config.toml
n_layer = 18
d_model = 256
n_experts = 96
router_score = "softmax"
balance_loss = 0.00325
init_std_router = 0.00849
qk_norm = false
attn_scale = 0.125
init_std_o = 0.0
init_std_up = 0.0312
lr_head = 0.0126
doc_mask = true
Below are experts of layer 5 (counted from 0) of a mixture-of-experts language model. Rows are named router (the router's row for the expert), up (a neuron's input weights, with its number) and show model dimensions 0-255. Each number is 50 + 10 x the weight over its row's rms, rounded and kept within 0 to 99.
After each expert's rows: "comes after" lists some tokens at least twice as common just before its tokens as in all text. This comes from a sample of Wikipedia text that the model never trained on. Tokens count by the router's weight.

# expert 93
router:46 54 43 42 59 33 42 36 48 46 34 41 58 61 49 47 37 51 57 51 55 60 63 38 49 54 49 22 53 42 42 47 43 41 56 62 37 37 38 24 50 35 38 50 67 56 62 39 42 65 54 47 46 36 55 46 61 49 64 47 38 61 59 45 61 45 65 58 38 44 40 44 49 43 34 58 47 55 53 35 52 57 49 65 56 49 39 50 63 57 33 65 56 37 54 39 77 49 42 47 44 59 38 42 43 44 33 52 38 61 43 64 46 44 37 44 40 44 54 53 35 52 41 55 53 58 50 43 47 74 42 70 49 59 50 51 53 60 43 63 43 40 48 64 62 43 62 46 30 35 43 46 46 46 54 50 22 54 45 63 61 46 44 61 35 43 40 71 51 31 50 38 53 36 41 41 65 48 43 40 59 28 57 43 45 53 56 55 49 41 57 44 41 57 63 48 43 59 50 60 55 39 58 46 65 52 52 49 50 65 40 55 53 47 42 45 61 43 32 57 57 62 44 39 40 51 50 57 41 61 48 41 48 36 60 40 58 49 53 35 48 56 59 55 19 43 38 61 41 26 28 55 57 47 48 52
up0:42 48 30 63 55 38 51 46 36 64 33 57 46 58 54 48 50 39 50 54 23 60 53 41 52 50 57 52 46 61 62 48 45 62 54 58 27 53 51 33 52 59 40 49 50 43 60 38 43 60 48 41 54 42 38 46 67 38 50 55 57 56 35 37 67 47 43 55 51 47 62 43 34 43 48 76 29 58 43 38 66 44 38 54 37 37 42 46 38 47 36 57 55 50 42 64 48 41 31 37 55 53 53 47 62 48 52 51 50 64 48 40 52 47 49 54 51 48 46 52 68 64 41 43 51 55 64 47 49 59 33 65 39 60 51 65 44 45 48 50 53 69 58 52 36 48 51 59 47 42 37 50 41 43 55 64 47 54 49 37 53 64 53 54 33 40 49 53 62 57 40 64 67 23 59 30 56 32 50 49 64 49 45 47 50 59 37 49 69 72 44 65 33 63 60 62 52 58 46 59 47 54 56 46 39 42 45 43 37 47 51 67 68 41 64 52 42 45 41 57 41 48 57 40 47 30 55 49 30 60 35 47 38 39 58 20 49 37 62 49 48 68 55 58 41 42 48 42 46 39 50 45 39 47 38 43
comes after: "to ", "in ", "the ", "of ", "a ", "-"

# expert 56
router:66 51 48 54 33 51 42 44 57 52 48 51 41 45 54 62 55 50 55 60 61 39 33 58 61 38 19 48 50 61 44 46 50 42 58 71 48 69 58 57 54 54 60 39 43 43 36 63 48 49 41 51 52 31 66 46 59 54 39 46 66 38 65 51 47 62 49 29 35 32 34 53 43 52 65 45 58 70 53 47 64 49 67 52 41 59 57 42 42 54 61 58 55 37 54 43 51 42 68 43 22 58 53 37 54 63 58 54 38 54 59 50 47 44 46 60 44 49 30 51 61 57 59 63 53 55 50 52 40 22 54 63 62 35 58 44 60 51 59 44 42 45 42 51 43 56 53 63 53 53 59 57 50 73 43 44 56 58 48 47 48 51 45 57 42 48 63 57 57 56 40 31 51 55 61 68 54 57 46 56 29 63 46 54 45 56 46 59 46 18 47 57 43 54 48 46 43 46 43 42 61 52 49 47 51 48 58 33 55 51 43 32 71 63 41 42 48 57 40 46 63 45 64 58 37 61 24 43 60 54 48 55 53 44 50 57 42 31 47 60 26 38 61 64 52 36 62 47 53 56 61 48 67 37 52 50
up0:45 54 56 74 50 55 37 63 48 38 43 50 48 51 46 63 51 52 40 57 51 43 49 58 51 29 47 42 55 64 69 47 45 68 40 57 54 58 55 53 40 44 49 60 47 53 41 60 45 52 50 43 43 42 59 44 72 58 32 59 62 44 52 39 52 63 43 45 45 51 54 52 38 71 37 47 57 53 40 42 56 41 50 35 28 43 58 38 59 57 58 45 38 48 38 53 39 46 64 61 38 37 45 42 42 56 58 36 35 63 52 58 51 59 41 58 49 47 41 62 49 55 70 73 51 55 37 37 50 51 61 54 53 35 77 45 46 54 46 44 48 52 36 33 57 31 52 59 62 56 31 42 57 69 50 37 51 54 43 48 44 35 42 49 56 54 42 43 67 39 37 51 65 29 48 40 60 52 41 72 56 56 33 59 50 70 38 35 52 48 36 47 53 61 65 35 41 58 39 46 57 54 49 62 47 47 61 44 54 58 44 60 53 43 57 39 45 46 48 46 73 43 60 53 52 49 30 60 64 55 40 51 56 47 53 29 57 26 40 62 38 43 44 62 57 60 44 78 54 53 53 58 47 46 50 69
comes after: "he ", ", ", "He ", "who ", "she ", "and "

# expert 33
router:45 43 55 43 43 63 57 32 63 61 44 58 44 45 49 47 56 41 78 58 48 43 56 55 33 56 72 44 52 57 66 57 58 60 48 46 48 35 47 27 42 39 24 30 60 47 52 56 37 48 62 37 47 67 61 47 43 52 60 58 62 29 31 49 45 50 56 59 43 48 41 43 65 53 63 55 54 52 45 42 50 37 62 38 49 49 46 62 58 29 58 49 46 39 44 61 32 53 49 51 49 43 48 45 53 40 56 55 62 62 36 60 74 60 62 66 67 55 52 61 44 53 69 49 36 52 49 48 49 61 53 45 48 57 39 54 65 64 50 50 56 36 60 44 34 61 72 49 43 50 46 60 47 41 56 55 56 34 56 42 72 46 48 58 60 55 59 46 43 54 65 49 29 43 58 45 57 46 40 40 43 42 49 41 68 42 44 51 52 51 43 64 53 45 30 51 45 44 62 62 45 38 37 34 47 46 33 54 45 55 47 42 24 50 48 53 47 49 36 47 64 49 42 31 46 55 60 42 22 36 58 40 56 60 34 57 52 47 57 48 56 41 55 46 45 73 39 49 38 42 54 46 50 70 48 45
up0:43 34 51 48 42 48 47 51 59 67 49 69 49 48 74 41 45 62 53 33 47 59 66 35 65 60 57 54 43 51 66 48 55 70 46 53 51 46 62 62 46 57 54 45 49 44 54 59 49 39 47 48 64 58 46 32 57 42 53 46 49 55 41 48 52 50 40 33 71 47 39 37 61 41 40 60 67 33 38 38 69 39 52 63 68 55 39 31 45 51 53 56 38 38 54 47 51 55 33 37 58 64 35 44 48 54 60 72 54 61 57 52 52 58 37 55 42 44 69 43 44 52 40 56 59 54 36 57 36 56 59 46 50 55 53 56 56 32 38 44 58 65 51 46 29 43 40 57 49 71 56 70 35 63 33 47 29 42 54 37 48 46 49 46 52 52 52 40 48 68 62 46 50 58 29 58 52 45 48 47 56 42 56 50 50 50 49 60 44 42 45 58 57 56 32 64 44 49 61 64 49 52 36 47 61 66 39 47 40 55 28 50 47 39 42 70 61 50 56 55 59 42 29 43 63 50 44 54 31 58 46 57 72 45 54 45 50 64 64 36 28 65 45 60 48 39 44 44 48 46 57 44 63 35 53 44
comes after: "| ", "- ", "\n\n", ": ", "the ", "|"

# expert 21
router:45 43 50 40 37 36 51 55 54 32 51 33 60 41 49 68 56 54 67 52 66 51 57 71 61 55 54 26 54 60 69 69 47 51 70 65 71 49 50 52 29 52 56 49 62 38 47 51 34 27 51 42 52 62 30 50 46 55 43 41 41 50 46 56 43 47 53 44 50 42 50 44 53 38 58 39 47 60 50 58 64 53 42 50 45 54 47 45 69 52 58 57 56 60 52 59 49 72 43 62 52 44 64 39 46 58 41 41 55 48 54 60 56 68 71 56 65 51 56 45 42 54 46 52 47 43 48 45 28 47 53 77 61 30 40 44 64 44 58 59 46 47 55 53 57 43 57 47 43 46 49 52 60 37 54 67 35 54 38 57 52 51 57 46 65 38 70 47 49 46 53 50 35 59 48 70 65 44 51 26 56 45 47 59 45 44 59 51 54 41 46 38 68 48 33 45 48 25 52 61 60 32 50 53 69 49 50 47 49 54 61 40 49 48 44 53 41 54 56 32 60 60 31 55 47 69 37 60 42 58 37 34 55 56 49 44 34 42 36 59 47 53 66 55 60 61 48 43 37 35 34 42 47 49 47 48
up1:46 28 53 44 46 45 42 47 49 57 53 52 55 71 57 50 55 53 54 32 47 50 52 42 53 47 50 52 47 48 43 61 58 33 47 61 65 48 70 49 54 49 51 58 55 47 48 53 51 44 46 53 83 38 54 42 44 69 40 39 44 44 57 62 44 51 37 49 53 46 55 46 58 48 46 59 56 46 52 60 50 49 34 53 51 39 40 35 60 32 52 47 57 55 51 51 35 69 53 54 50 40 54 38 34 40 52 56 51 50 70 49 51 36 58 62 55 67 51 47 32 64 47 31 36 51 46 57 39 50 45 53 49 68 36 41 60 44 39 55 42 41 62 47 51 66 41 37 66 40 50 49 45 37 53 50 51 64 35 65 45 53 68 31 51 45 36 43 44 63 38 42 41 68 47 69 67 33 62 58 43 50 53 52 53 38 56 40 29 47 52 31 60 21 33 59 47 60 56 50 70 55 53 68 51 57 72 51 43 43 69 51 50 41 53 51 27 63 45 63 52 53 50 43 52 62 44 41 35 72 44 41 32 56 67 38 56 52 57 40 42 47 51 56 63 44 68 48 50 44 55 31 44 65 41 55
comes after: ". ", "\n\n", ", ", "\n", "The ", "). "

# expert 20
router:54 48 47 61 58 59 53 51 61 35 51 44 44 38 38 44 74 65 60 41 43 39 65 46 52 56 66 52 55 48 71 60 55 56 34 46 57 68 74 56 65 50 65 44 60 50 26 57 64 53 48 42 44 65 53 36 37 60 46 47 65 60 43 52 42 52 47 47 54 42 47 45 52 48 51 48 69 54 40 52 54 41 48 70 53 64 52 31 45 36 54 64 44 32 54 43 36 57 60 52 54 35 49 60 54 44 46 57 56 67 55 51 53 47 39 46 44 57 52 55 48 36 59 52 47 37 59 29 33 53 59 36 38 44 43 57 55 49 47 36 44 45 59 49 37 51 50 59 68 56 64 46 32 52 38 59 23 47 45 56 47 38 55 62 46 47 45 34 35 53 57 55 38 62 28 75 38 44 49 65 49 61 68 35 51 45 53 54 57 50 47 51 72 45 39 62 40 51 49 49 47 46 41 40 40 75 49 54 27 60 25 43 54 52 65 58 36 54 56 55 60 54 55 56 57 50 52 42 59 56 57 58 49 66 48 43 61 52 70 54 44 57 31 42 52 45 56 44 51 34 46 54 40 37 61 52
up2:38 46 41 56 67 46 33 47 56 49 68 61 18 61 45 60 44 51 60 38 33 58 35 24 38 66 52 57 57 48 48 36 62 51 39 43 53 72 36 52 56 37 58 55 53 55 50 54 68 61 52 57 56 41 44 66 47 54 47 44 51 48 57 48 44 39 50 49 42 56 41 49 61 46 41 55 63 56 41 44 30 57 54 57 69 48 41 44 54 42 52 34 52 66 62 67 59 56 60 49 44 64 53 50 43 45 69 57 52 65 50 38 46 35 40 39 42 58 52 48 50 51 50 55 53 33 66 54 45 50 63 49 50 59 52 36 53 47 57 56 55 38 47 49 45 59 44 68 48 54 60 25 50 51 61 32 44 40 61 62 64 52 59 61 34 57 41 46 53 68 43 54 61 53 41 58 48 42 51 70 40 53 52 48 56 50 59 43 45 71 61 50 49 38 33 64 55 70 56 37 45 37 73 51 50 47 52 55 43 54 64 32 55 64 40 47 51 55 40 53 54 47 38 46 40 52 57 71 53 41 67 41 34 50 32 35 40 62 65 45 50 66 48 44 50 49 43 58 40 55 30 42 65 60 61 47
comes after: "| ", "- ", "\"", ": ", "the ", ", "

# expert 24
router:42 49 49 56 47 49 52 34 47 55 53 57 64 37 40 53 62 48 48 51 56 55 37 69 39 54 41 58 47 53 40 53 58 40 43 40 47 55 48 45 57 66 49 42 52 37 45 64 56 46 54 61 45 54 54 78 37 30 45 63 35 44 55 63 38 52 41 49 44 44 70 61 33 51 58 42 56 63 53 47 49 43 56 36 43 66 51 38 41 62 51 45 52 48 49 58 41 56 54 35 60 63 42 47 45 46 40 48 54 65 39 27 46 41 34 47 45 55 44 47 63 42 52 65 54 42 41 57 68 63 44 41 48 65 28 32 60 56 53 65 45 41 53 47 45 44 52 53 59 57 55 52 55 61 70 49 47 40 43 45 47 44 38 33 64 46 46 47 75 51 53 32 50 45 67 61 44 50 41 45 67 58 50 57 52 33 51 49 41 34 60 56 55 57 75 44 50 29 43 60 42 53 53 64 39 44 48 36 43 42 64 57 62 77 31 55 55 62 56 65 28 64 49 52 51 48 54 37 39 31 46 41 36 55 43 50 51 79 47 44 63 57 57 37 40 57 57 47 60 62 45 61 31 41 47 57
up0:44 53 53 54 65 57 46 41 50 63 53 61 52 76 60 35 52 45 64 44 28 57 57 42 48 50 57 49 51 45 45 52 31 61 47 38 39 55 50 55 37 49 41 65 54 35 52 53 40 40 39 36 63 51 33 55 60 42 57 42 53 51 51 62 43 32 49 43 51 50 47 53 53 34 52 44 45 43 56 55 34 46 62 52 62 58 41 37 47 63 43 70 52 42 42 80 47 38 46 42 83 45 49 56 46 52 30 53 30 38 40 51 40 45 31 64 53 46 49 64 48 48 34 58 54 53 32 47 47 55 65 49 41 45 54 55 39 54 48 56 45 46 53 57 46 42 52 36 48 33 52 59 54 56 41 51 24 44 54 65 46 56 47 58 42 38 54 38 29 53 43 48 45 34 38 50 55 75 54 50 38 50 54 42 39 55 36 61 55 45 47 52 46 79 53 46 56 52 66 51 49 33 56 42 37 63 47 59 56 75 43 47 57 58 50 60 52 56 47 62 50 54 53 38 54 35 57 61 34 50 35 56 53 45 50 47 74 44 43 59 31 64 39 45 50 35 53 60 51 48 64 52 78 63 48 57
comes after: "'", "It ", "it ", "which ", "He ", ") "

# expert 54
router:57 61 56 45 57 39 52 66 61 62 51 38 54 34 50 61 57 56 58 18 49 45 56 75 46 60 35 50 59 39 58 47 64 58 40 50 58 49 62 70 48 56 62 43 62 47 45 64 52 43 63 43 50 62 46 43 33 43 62 51 63 36 59 57 62 37 63 32 62 62 43 52 70 62 68 37 58 37 61 54 49 64 45 48 52 42 53 44 53 45 47 54 45 55 51 54 47 55 52 43 44 42 55 43 48 51 49 43 52 43 65 81 53 56 34 47 63 50 42 43 44 48 56 49 49 58 56 32 41 40 55 47 65 39 62 55 54 48 60 37 20 51 54 49 55 70 43 64 49 54 63 45 58 46 48 42 52 53 66 38 40 54 45 58 61 55 54 45 37 49 50 35 32 78 64 61 35 48 47 68 44 72 65 41 55 46 59 42 53 39 55 60 52 67 41 63 61 45 38 33 63 48 50 42 46 61 46 52 59 52 52 41 58 53 61 42 55 37 43 45 44 43 50 48 44 49 43 41 60 47 51 54 50 47 58 45 60 45 53 64 42 39 45 35 39 52 34 72 54 55 62 28 65 35 59 58
up0:60 61 42 52 39 64 56 60 74 51 54 51 59 48 40 50 69 34 39 54 51 55 33 70 50 37 44 50 41 42 37 59 39 63 55 52 58 68 49 69 41 49 52 51 57 40 41 51 50 42 58 32 50 43 61 57 28 55 51 55 57 45 44 44 33 46 55 19 38 50 55 68 63 34 63 31 60 49 45 57 57 60 71 39 49 48 63 54 28 56 60 36 48 31 47 49 37 51 57 53 39 64 45 69 42 67 56 47 28 45 49 47 61 36 51 55 62 58 30 68 56 72 62 53 48 52 60 70 59 39 47 57 45 50 67 48 53 45 42 54 47 42 51 39 49 68 50 30 48 75 53 42 51 42 48 64 40 50 45 61 37 45 67 46 43 57 53 46 62 39 56 56 44 54 48 48 34 61 28 54 52 51 35 47 53 50 51 29 53 44 55 63 61 46 43 48 52 63 40 49 50 38 45 48 43 55 39 47 63 58 47 50 45 53 31 47 59 48 55 67 75 58 46 42 46 45 39 50 56 55 51 51 49 43 41 42 50 47 48 48 51 41 68 48 53 30 55 48 44 68 43 43 48 50 48 55
comes after: "a ", "and ", "an ", "-", "s ", "American "

# expert 46
router:49 62 55 58 51 61 32 66 64 59 46 59 60 54 63 42 62 45 42 54 46 52 63 44 47 51 57 45 56 62 62 48 49 53 47 56 50 40 70 56 44 55 54 40 33 63 45 55 56 28 55 30 54 50 45 38 27 57 47 58 54 35 36 63 44 63 71 57 59 44 37 44 33 40 45 62 52 53 55 34 56 35 43 54 69 41 46 49 66 45 54 60 45 50 54 47 41 49 57 35 65 49 49 53 48 56 66 40 42 52 51 59 66 56 48 38 68 78 64 59 45 57 44 34 43 51 56 48 57 40 44 36 54 44 46 58 54 36 58 23 50 53 60 49 43 58 57 59 55 55 46 51 51 48 51 58 53 68 63 46 36 55 38 35 48 62 44 55 44 64 51 51 60 73 53 69 45 29 47 67 52 37 56 59 50 47 48 47 50 53 46 47 47 51 22 65 47 50 57 59 52 37 54 33 51 52 58 48 35 34 36 71 46 55 69 45 55 40 61 59 76 52 52 43 48 41 52 57 65 46 45 50 56 63 59 39 62 68 61 54 56 55 25 63 65 51 62 41 55 55 55 49 37 59 49 53
up0:59 73 31 46 47 62 47 46 67 69 56 44 43 57 49 43 42 59 42 49 52 40 47 19 59 64 48 46 36 40 48 47 41 32 53 53 45 46 43 36 60 48 41 48 37 56 50 42 55 34 49 40 57 47 45 48 45 61 54 56 55 56 51 42 49 45 58 64 57 68 62 32 48 57 48 74 38 55 50 37 62 44 45 44 35 46 41 61 58 40 38 57 37 47 55 50 49 64 49 56 50 61 45 31 38 33 38 24 46 39 51 45 54 72 49 28 58 41 60 68 37 55 45 54 51 64 54 45 55 51 29 52 42 50 52 65 62 62 53 35 43 52 47 51 41 43 43 62 52 57 36 35 39 52 58 54 28 50 52 42 53 61 54 55 48 44 36 51 43 52 37 24 51 50 50 48 50 44 38 63 59 32 56 59 52 34 63 35 40 52 64 58 42 70 50 74 40 55 37 61 49 42 42 48 50 50 38 41 59 44 51 55 42 52 34 34 58 50 38 54 51 64 43 48 46 58 33 58 39 37 61 41 46 62 52 45 53 57 58 48 59 53 46 69 66 32 53 47 39 47 29 56 49 61 60 48
comes after: "| ", "- ", ", ", ": ", "the ", "by "

# expert 36
router:55 45 62 24 34 79 55 50 53 45 56 68 47 57 46 45 55 63 73 36 51 45 60 48 58 46 43 51 54 45 62 63 75 43 45 39 57 60 45 55 60 40 41 38 47 42 39 55 57 60 53 38 54 55 62 49 41 35 36 52 54 57 51 58 49 52 45 39 46 51 39 49 43 52 58 50 51 50 67 31 41 41 40 52 70 59 42 43 74 42 43 65 48 36 61 51 50 55 56 42 56 35 49 50 44 48 37 76 58 64 41 58 81 30 38 59 43 56 41 58 51 23 63 45 42 36 63 44 37 60 46 39 52 62 38 61 44 49 41 45 55 42 44 61 38 55 57 61 51 74 61 43 57 51 73 46 52 45 62 58 45 39 57 48 46 46 47 34 40 59 56 55 33 57 52 56 43 47 54 41 52 44 56 41 63 62 50 52 61 54 36 44 62 46 43 66 54 55 47 50 42 50 53 44 60 64 44 50 50 52 34 39 53 51 57 58 61 38 53 43 43 54 57 52 58 53 41 46 45 49 43 46 57 50 34 61 56 52 71 62 31 50 54 45 60 56 50 33 45 51 43 47 55 52 54 13
up0:77 65 51 50 35 52 51 40 54 52 69 59 69 49 51 39 46 65 44 30 52 60 49 33 63 62 36 41 50 42 66 50 50 46 38 64 39 50 51 50 54 54 38 65 53 34 42 49 53 58 69 43 46 41 48 40 56 34 33 29 46 59 57 40 50 61 39 37 38 52 55 59 43 57 53 61 59 67 55 39 74 59 56 62 45 64 44 41 55 35 34 61 43 63 57 50 50 66 69 49 53 41 48 52 39 50 30 55 51 60 50 52 56 46 47 57 47 37 64 61 64 43 56 58 45 46 46 38 46 52 66 43 60 54 53 44 56 64 63 37 59 69 30 59 49 32 59 68 48 38 36 45 50 51 59 41 53 48 46 58 65 34 70 28 53 42 31 44 55 56 51 52 51 43 53 59 57 47 49 54 47 46 67 60 40 42 37 66 68 60 50 47 51 61 66 72 65 38 32 49 45 37 28 47 36 44 39 44 48 41 32 60 54 55 37 53 58 51 46 48 50 51 59 59 56 50 63 59 56 56 46 56 62 51 39 52 61 60 58 41 52 60 46 41 57 51 35 42 43 43 48 56 57 45 55 60
comes after: "| ", "; ", "|", "P", ": ", "- "

# expert 29
router:63 40 53 45 58 40 65 47 45 60 50 50 55 52 57 56 69 66 51 58 56 48 50 58 51 43 36 59 74 44 43 33 62 31 68 72 60 40 60 59 55 53 31 38 51 67 45 33 49 40 68 54 44 41 62 45 53 63 58 32 50 55 59 50 49 60 61 44 60 63 43 41 49 40 48 64 56 62 44 43 44 70 52 44 46 59 58 61 55 45 22 37 48 44 44 49 40 47 58 47 40 54 49 53 75 47 50 35 44 67 45 51 56 43 60 43 52 43 48 46 60 50 51 64 47 44 62 32 39 63 52 51 47 28 49 54 53 34 45 59 41 35 54 52 74 54 51 49 59 66 61 40 29 57 37 45 39 41 40 55 51 47 54 44 71 50 49 50 56 57 32 50 56 35 65 55 37 47 47 45 44 61 42 49 54 41 62 30 48 55 52 34 44 43 50 63 42 77 38 56 59 59 39 47 70 62 49 56 44 44 38 54 59 44 52 60 42 62 49 57 40 41 37 59 36 52 45 34 53 58 43 34 48 45 51 17 47 57 53 44 51 53 44 67 49 41 55 48 44 52 46 51 51 62 40 49
up1:53 39 57 53 51 63 43 44 28 50 71 58 63 58 55 63 43 65 47 45 44 46 62 58 55 55 36 54 68 59 41 45 52 52 34 52 39 58 63 49 28 46 54 68 43 48 47 34 53 75 48 57 49 46 52 50 48 58 40 56 39 43 62 47 66 45 28 59 51 53 39 51 55 69 43 69 60 52 47 57 38 52 57 63 53 27 53 46 53 62 42 47 46 45 32 53 66 40 58 51 36 44 40 43 49 36 41 65 67 50 56 37 56 43 66 56 45 57 58 51 71 36 47 55 48 48 51 61 59 61 51 31 60 35 44 42 34 41 49 40 56 48 47 57 56 49 48 52 35 52 58 63 56 61 49 43 62 42 48 54 56 36 72 61 46 70 52 41 42 56 41 55 62 44 61 54 40 53 55 58 49 62 39 44 55 50 62 41 59 55 25 58 56 65 38 48 28 44 63 39 42 49 56 48 54 50 28 51 57 63 51 37 56 50 59 51 39 50 64 33 46 40 43 56 53 43 75 48 58 55 67 42 57 44 42 58 44 26 50 54 40 39 40 72 47 51 61 39 43 52 52 46 59 69 69 43
comes after: "the ", "a ", "The ", "s ", "an ", "his "

# expert 84
router:61 52 46 50 35 53 40 44 51 65 62 52 32 60 52 41 53 56 58 61 48 63 48 37 48 57 63 43 52 62 49 55 51 41 64 50 56 42 44 56 50 51 32 45 45 41 82 30 47 35 61 54 58 63 53 48 49 54 55 55 35 53 50 58 37 50 31 58 54 54 48 35 47 43 52 60 44 58 41 56 52 52 52 55 57 44 54 49 62 47 37 45 68 46 45 42 54 52 44 51 59 57 51 43 56 55 31 65 41 51 79 47 62 54 42 58 56 53 66 44 56 43 40 61 61 48 41 33 42 57 68 48 53 29 55 34 57 41 48 43 56 41 41 48 69 43 47 75 39 48 39 53 47 47 55 59 58 25 55 58 47 32 62 48 49 41 46 46 56 54 53 57 53 38 53 41 56 43 66 49 55 45 68 42 43 41 60 68 47 53 42 36 54 44 46 50 46 36 67 69 42 69 58 60 62 29 68 61 56 34 65 55 64 45 70 67 39 45 51 50 30 56 45 38 55 64 61 60 54 56 38 33 41 45 49 48 44 58 73 44 41 47 44 52 60 66 51 39 21 46 51 48 55 56 57 46
up0:57 48 46 57 57 42 45 51 51 46 58 64 32 40 42 70 50 45 49 58 62 57 49 41 64 55 31 51 48 40 38 52 41 50 57 34 52 44 58 50 45 40 50 53 34 50 49 45 40 63 51 51 45 42 56 45 51 57 42 63 51 66 68 37 50 45 36 76 49 48 55 37 54 36 37 43 59 67 53 53 51 45 60 61 47 51 34 66 63 45 59 33 48 55 66 48 63 62 54 61 51 43 40 48 57 68 35 33 45 57 52 41 56 35 59 54 64 41 40 36 48 45 37 36 46 40 41 40 49 48 52 82 57 51 28 43 56 36 57 67 63 44 66 53 39 62 44 60 53 43 75 51 50 49 41 39 55 48 38 53 58 53 55 37 50 57 44 39 56 46 57 39 52 40 48 48 52 62 60 36 63 51 38 62 46 61 58 44 40 44 66 48 50 35 53 50 48 68 53 32 73 48 58 67 58 50 41 35 65 45 58 60 65 48 23 48 48 60 51 36 52 33 68 63 57 49 43 54 57 70 45 47 58 49 29 49 54 46 46 51 58 70 52 58 54 49 59 49 48 48 39 61 36 69 45 43
comes after: "of ", "the ", "in ", ". ", "to ", "for "

# expert 94
router:54 66 46 55 37 50 60 48 54 62 51 54 43 55 63 45 35 53 57 56 50 38 31 42 46 63 55 50 37 45 58 41 45 59 67 36 55 47 42 61 46 43 64 47 64 66 40 53 46 62 59 60 69 56 35 58 61 42 49 42 49 25 45 57 54 41 34 34 43 67 54 78 35 65 66 41 55 52 58 55 61 63 44 36 48 48 43 44 45 53 46 52 64 43 47 33 46 43 48 49 61 54 53 43 40 56 40 43 42 55 47 46 68 33 43 61 43 57 54 43 53 54 60 45 57 54 41 40 58 42 54 40 58 56 67 44 35 67 56 55 35 22 70 60 40 57 28 63 41 36 45 29 45 55 55 36 46 55 71 44 54 48 62 61 46 46 64 46 71 56 54 50 54 45 57 59 44 50 37 59 59 56 51 44 36 42 51 47 35 38 50 53 53 63 41 29 50 37 47 27 49 71 63 51 55 51 42 52 57 39 67 56 54 59 37 45 52 51 56 32 44 41 49 45 57 39 33 51 60 67 38 51 55 50 54 61 64 53 56 45 43 38 55 56 50 54 52 28 51 56 55 30 43 47 47 58
up0:48 50 57 51 59 50 61 55 58 56 55 43 66 53 42 60 38 55 44 49 44 45 38 37 52 53 61 72 53 41 40 41 76 36 50 49 49 36 54 34 53 43 54 53 28 61 42 42 57 56 45 35 57 51 50 55 43 79 48 57 65 41 59 49 60 41 67 49 48 37 47 33 60 45 40 60 45 55 41 53 46 62 33 41 52 42 56 52 55 40 45 42 48 48 39 45 65 52 52 43 51 24 47 56 51 48 51 46 78 52 47 62 53 45 58 47 49 63 45 54 52 34 53 49 55 49 40 43 53 36 52 65 50 43 41 58 44 47 45 76 66 46 54 49 37 63 48 61 53 41 45 42 46 73 60 64 52 31 53 55 46 45 42 43 58 48 52 37 49 55 62 51 65 66 53 54 52 43 53 70 47 53 65 35 54 64 49 48 52 53 71 45 49 48 54 51 43 52 34 37 39 58 31 65 51 47 59 60 37 33 46 44 43 55 65 53 19 38 70 53 44 51 52 58 46 49 47 43 55 55 68 49 46 45 59 48 62 46 26 48 29 42 42 34 58 72 54 62 36 35 34 32 44 57 54 59
comes after: "of ", ", ", "by ", "to ", "for ", "with "

# expert 50
router:44 56 48 43 71 57 56 43 53 56 53 50 38 46 51 59 47 52 46 54 29 67 43 44 50 55 50 42 44 45 29 52 33 52 53 32 46 42 51 44 58 45 66 48 59 64 39 53 41 39 40 41 56 43 53 61 45 35 52 61 75 36 38 56 57 45 54 43 31 40 44 65 48 65 55 49 49 53 33 38 53 59 45 56 44 47 57 14 41 43 46 67 48 45 37 26 58 49 54 47 46 48 55 56 40 34 55 43 53 54 48 31 53 48 36 47 43 43 34 47 43 40 76 51 52 63 55 51 47 45 51 38 45 51 46 64 55 48 68 47 49 62 54 40 41 56 51 64 42 46 43 49 52 77 46 48 58 33 44 50 45 45 54 68 50 45 61 41 40 72 60 40 32 51 33 64 43 43 48 53 45 65 41 49 59 65 59 66 72 35 56 75 48 43 42 34 41 40 42 53 49 50 40 39 61 61 54 57 57 49 42 48 49 50 40 63 46 57 58 62 55 34 78 49 58 58 56 57 54 55 56 47 48 55 49 51 61 47 55 69 67 56 48 34 47 43 32 43 45 57 65 41 55 42 68 56
up0:62 42 51 52 43 38 56 53 52 45 64 55 57 40 59 63 45 45 39 54 39 45 37 36 62 40 31 66 57 38 54 39 47 55 55 62 41 47 60 65 60 46 60 61 56 52 32 42 65 30 36 75 37 45 65 50 43 78 44 55 53 65 50 56 61 51 50 44 47 39 72 53 60 59 67 43 58 55 54 50 66 59 57 51 38 44 50 34 50 51 53 53 62 49 53 36 55 46 48 65 44 46 53 49 60 39 47 49 43 49 47 52 56 53 42 67 38 45 41 54 51 44 51 48 33 60 59 55 51 20 61 73 37 27 56 57 49 54 54 37 47 41 47 75 56 61 39 60 61 64 45 62 40 63 43 35 37 41 54 36 31 58 36 50 52 45 39 65 46 60 37 38 51 48 47 59 54 53 40 55 48 71 55 69 47 52 60 55 27 51 60 55 50 50 50 48 26 50 49 65 54 65 68 38 49 39 58 51 54 44 35 49 50 52 39 56 50 51 38 58 49 52 50 56 51 46 36 48 65 63 49 59 47 50 57 57 50 28 68 60 51 45 50 54 56 35 46 38 55 54 65 48 51 31 63 52
comes after: ". ", "\n", ", ", "he ", "\"", "- "